python train.py --hidden_size=320 --experts_per_token=2 --d_shared_expert=256 --hidden_act="squared_leaky_relu" --moe_layers=[1, 3, 5, 7, 9, 11] --balance_loss=0.003 --balance_bias=false --init_std_router=0.0346 --beta1=0.95 --train_tokens=246300000 --dataset="wikipedia_en"
Below are experts of layer 3 (counted from 0) of a mixture-of-experts language model. Rows are named router (the router's row for the expert), up (a neuron's input weights, with its number), down (a neuron's output weights, with its number) and show model dimensions 200-239. Each number is 128 + 32 x the weight over its row's rms, rounded and kept within 0 to 255. Numbers have three digits each.
Before each expert's rows: "gets" lists some tokens that make up at least twice as much of what it gets as of all text; "comes before" lists some tokens at least twice as common just after its tokens as in all text. This comes from a sample of Wikipedia text that the model never trained on. Tokens count by the router's weight.

# expert 0
gets: "in ", ": ", "– ", "= ", "born ", "N "
comes before: "in ", "by ", "the ", ": ", "on ", "of "
router:107130182136096099107111200142130112134145081048103137154079086161179097146122159170133112152092098108117170123147155113
up4:132213176096175031117089135098071138134175144137070118101152113102183148122121165071159154152120130136185201096174115101
down4:189111152138146161115186121155145154124119104128183168134099081112134084074146115117130105106184144104067131147152115106
up5:139087111135140175094140161119140095181152156117097120108168151147102125146116183183130090110119114138106149099121082109
down5:086232116106114123140131140116112105111070168182087131083108143141154151176124124106182131113147153105128174106160086124
up6:102140189129118082096078077092126116190190157105107094116108147142124144077161111158126147152183120164105169160186102094
down6:109145190128143140103161127176163110133121141136108107147059092151119099101102136086076146137152096109152148137112096200
up7:136096100085129116094150142155201064101133165127166116121137106131132101086190146123094082156086106100074114143139129080
down7:177102098138118082116071098097093086136122133114133153159076123098193105136155150149161104067067078154109122139125165103
up8:138142124100169153120142179177134148122131139047215100085155130163092102112095111182100167112086183133168120085109075084
down8:114099097115149176161153134123109184122112096162192131114160155143108090117055117101102136116139106099164152148106110150
up9:068112115130217160110126129122111158101065149117033073084143130106229189118138185165130118140154044123120147087124169142
down9:137101098064069133180149141101098165122041149151120115100087131199166113085145144205143143154191155128157135114207036180
up10:148079129184151159100154141129164130166118106117171134095090122163081089109147120131155128131137150103131150028106177134
down10:124129144145091126141105118054149171112120096139133118119124184168089114125083167124087109182108033141118154045088138121
up11:096135146154164116141160144080126112138133114150114108090149124134167114099156144130111083182173132120095133143115117162
down11:134112096140137142134110154144112151087088151121098128106168132121108076106112108191178158139146077139087095099074122118
up12:091133197143044126043169121121167138137141172113131132161120142193136174119152127111121087089158108170129143089163111079
down12:133108076030197123118111142110121100070132151116105115108128161074113107090115143191166113104172134129052142143133098113
up13:145139186145092135121108113043117127100108112101107141113142113080155082120171150122077161191136127091132101071097099161
down13:130124174162217160194138133074096132095135093079129162174139148140116097125120123118091109080109091143039098105091125112
up14:097141118127170111132122096161129148162148060183108129123141146128109125095157095095162117142140104116135104155172137162
down14:193101111181157143110086137113129126138143158186153138102130168151128182076149111126090074119103186157098156164170177135
up15:124167089173162102105117123149108146138120155156129066088081098113137115111078134123142132124139049108138116081115109126
down15:114119148151112098136047176171076155118131123138174111103125130121136120123102144158100149163075089169137133097082165133
up16:132132112142114145097165174106098104142122152164149101128207115159156155128095131219115183141127106143157160123095139143
down16:178176085113089135090141111150116107133186124162073153135173134099164113135155110172087158063124129074120165151107130164
up17:174088136143120143077133162118134120158095163084140139110152091128160117167154131150174102149106125155187103141113079099
down17:108154119142152091192158140091181154132113107149201141123135100134095083086118146114165112146140129175151116121143113085
up18:115156100073086186127118128155085103158139100118149101186114156148182106177146138130141142021122088159150151152148121147
down18:122055092089095047124181106114124149110123105131103119063101143121106157100144129149135125055108107140142106123167070137
up19:103153147163102137151084195072178140077134165117146081102178122137112133068125157202137105128176087109124128131133103120
down19:095145086113158056152076110133131095093122101183159094122111116168178069160094135179124141172117138104153125141123133099
up20:116105081122162146176151108116089121146097098075130120132166185142153067148123137166103117143162111129087130140145076072
down20:118152056102118119172162102107117106121127179131146140133164137221133126132212113133176121154120088123125153062135170089
up21:153180144155130151181094128107155163147147151164140154068089130199121119092124138192084203118064137131142157130160125112
down21:144100100154159111200120127143158077116130157135164125159144140072135155099170083120159101145123109119124149101082135154
up22:166070147140079144143053165089088130123135124131108124125121093141167113126072047133150129163131102150152130122158165155
down22:126124125136155132167095106103121197129074148132197106085106091080161126170081146148145103185091126154191117143094164128
up23:142145086092160126134145144106168110138161089096124151180094153092068117165174117156107139136146116132160095142135148090
down23:146153122161150086084123161132143114133079108120130078139092122156134121137139099134133067132115117088129126104136059163
up24:090127132196162151130081130146108127138130164126119134155097120150133143119137078070113098088098136127158169113089101135
down24:149070132097109182086138158092158141094126129114107086125127115146117169197116159095091152125174154171176120098195148156
up25:072107084136150125125111131106150145137154141115097152068140177163136094141110174130102105122131094099099132104146170116
down25:127158134118123135048170090144120121135103136143084164134103151126119133117148105097118200170107142130127128145133089109
up26:119111166082086084135074145152113165079092176195177067177139183104128112062108123108166098114173137106168122175109115107
down26:137155067094114148101106131135147077108146087117100093115170146169112169154156109131104103115135098099137120200196111175
up27:124103162176116161141076142143115126060122150186115139126143125152089139160134136185119133139087074085099147126156131105
down27:174114109097075111103158089130115111118103103171103086078111131121169126140094107125046076187123098117158121168115159088
up28:116129131169111164105127143136113099120176099100115195146137116174084121149111142117105115158088136131110076114087141091
down28:125106125153105126205152108133110129142111101104055138169089119109158143105129119117160094149116118116162132189110078179
up29:123155129162091046079128117097135196166131113113118153178062117101126101173093126167144098113138125105202121132093094120
down29:099146121125162047101061080137074203077085093098130119087097121153150125142121140201159095078153101141191081145173061137
up30:116157152158097119088111160113090173104190142105156093074143138165145155137116102214117144122142121160118127090096162077
down30:142161195156118125108150121110192162153101074134116122132130083039158179162140149106172068140105139146140126108129108132
up31:070116159097150142164149127071125132151160131171146120085077135104104162169185148199101165123172084100126120068180182109
down31:196072140183176073106139133125114101037098121128096080090152129118148152098107085153081153128136152143112137172156080149
up32:147216131171141199119124118059117108174111180074048131150119146122138185132130154145125147174159129091137071129142149062
down32:134028184111134109201118105128064098091085167100130167139115138148164096123087109161118141104102105118075093118115143102
up33:142162117218144082141080106157104042170141138097134104169093148113135139148123086075130145115067177084125159120167193090
down33:140118146129121110192143097127093070147116161173141135131140113119090109171127113112104102164169113128129128119112094148
up34:147180134146083112116100131189077160108192094101120104122117091137151142138087128150135151131134122107095166078129108119
down34:200135122150159104115169130151116119167144138113107062137169156075139124111152177140142116117119117122120162121086111119
up35:143147099075115170126142099157150141171145047129135117121173160162159104143146178089113150174102106143118081155088076055
down35:161096086071148140113116119126204123182147171153178106118137130113146164120182116152120065191100104121037057187058135106
up36:141240166212106138138115146138139111100133106128116128079144105138100156111099144092132089134175082110114131165094117117
down36:138119114168127161090146131088121102160167139136150111157143078085175122121163203125150113141142158059105125133140105124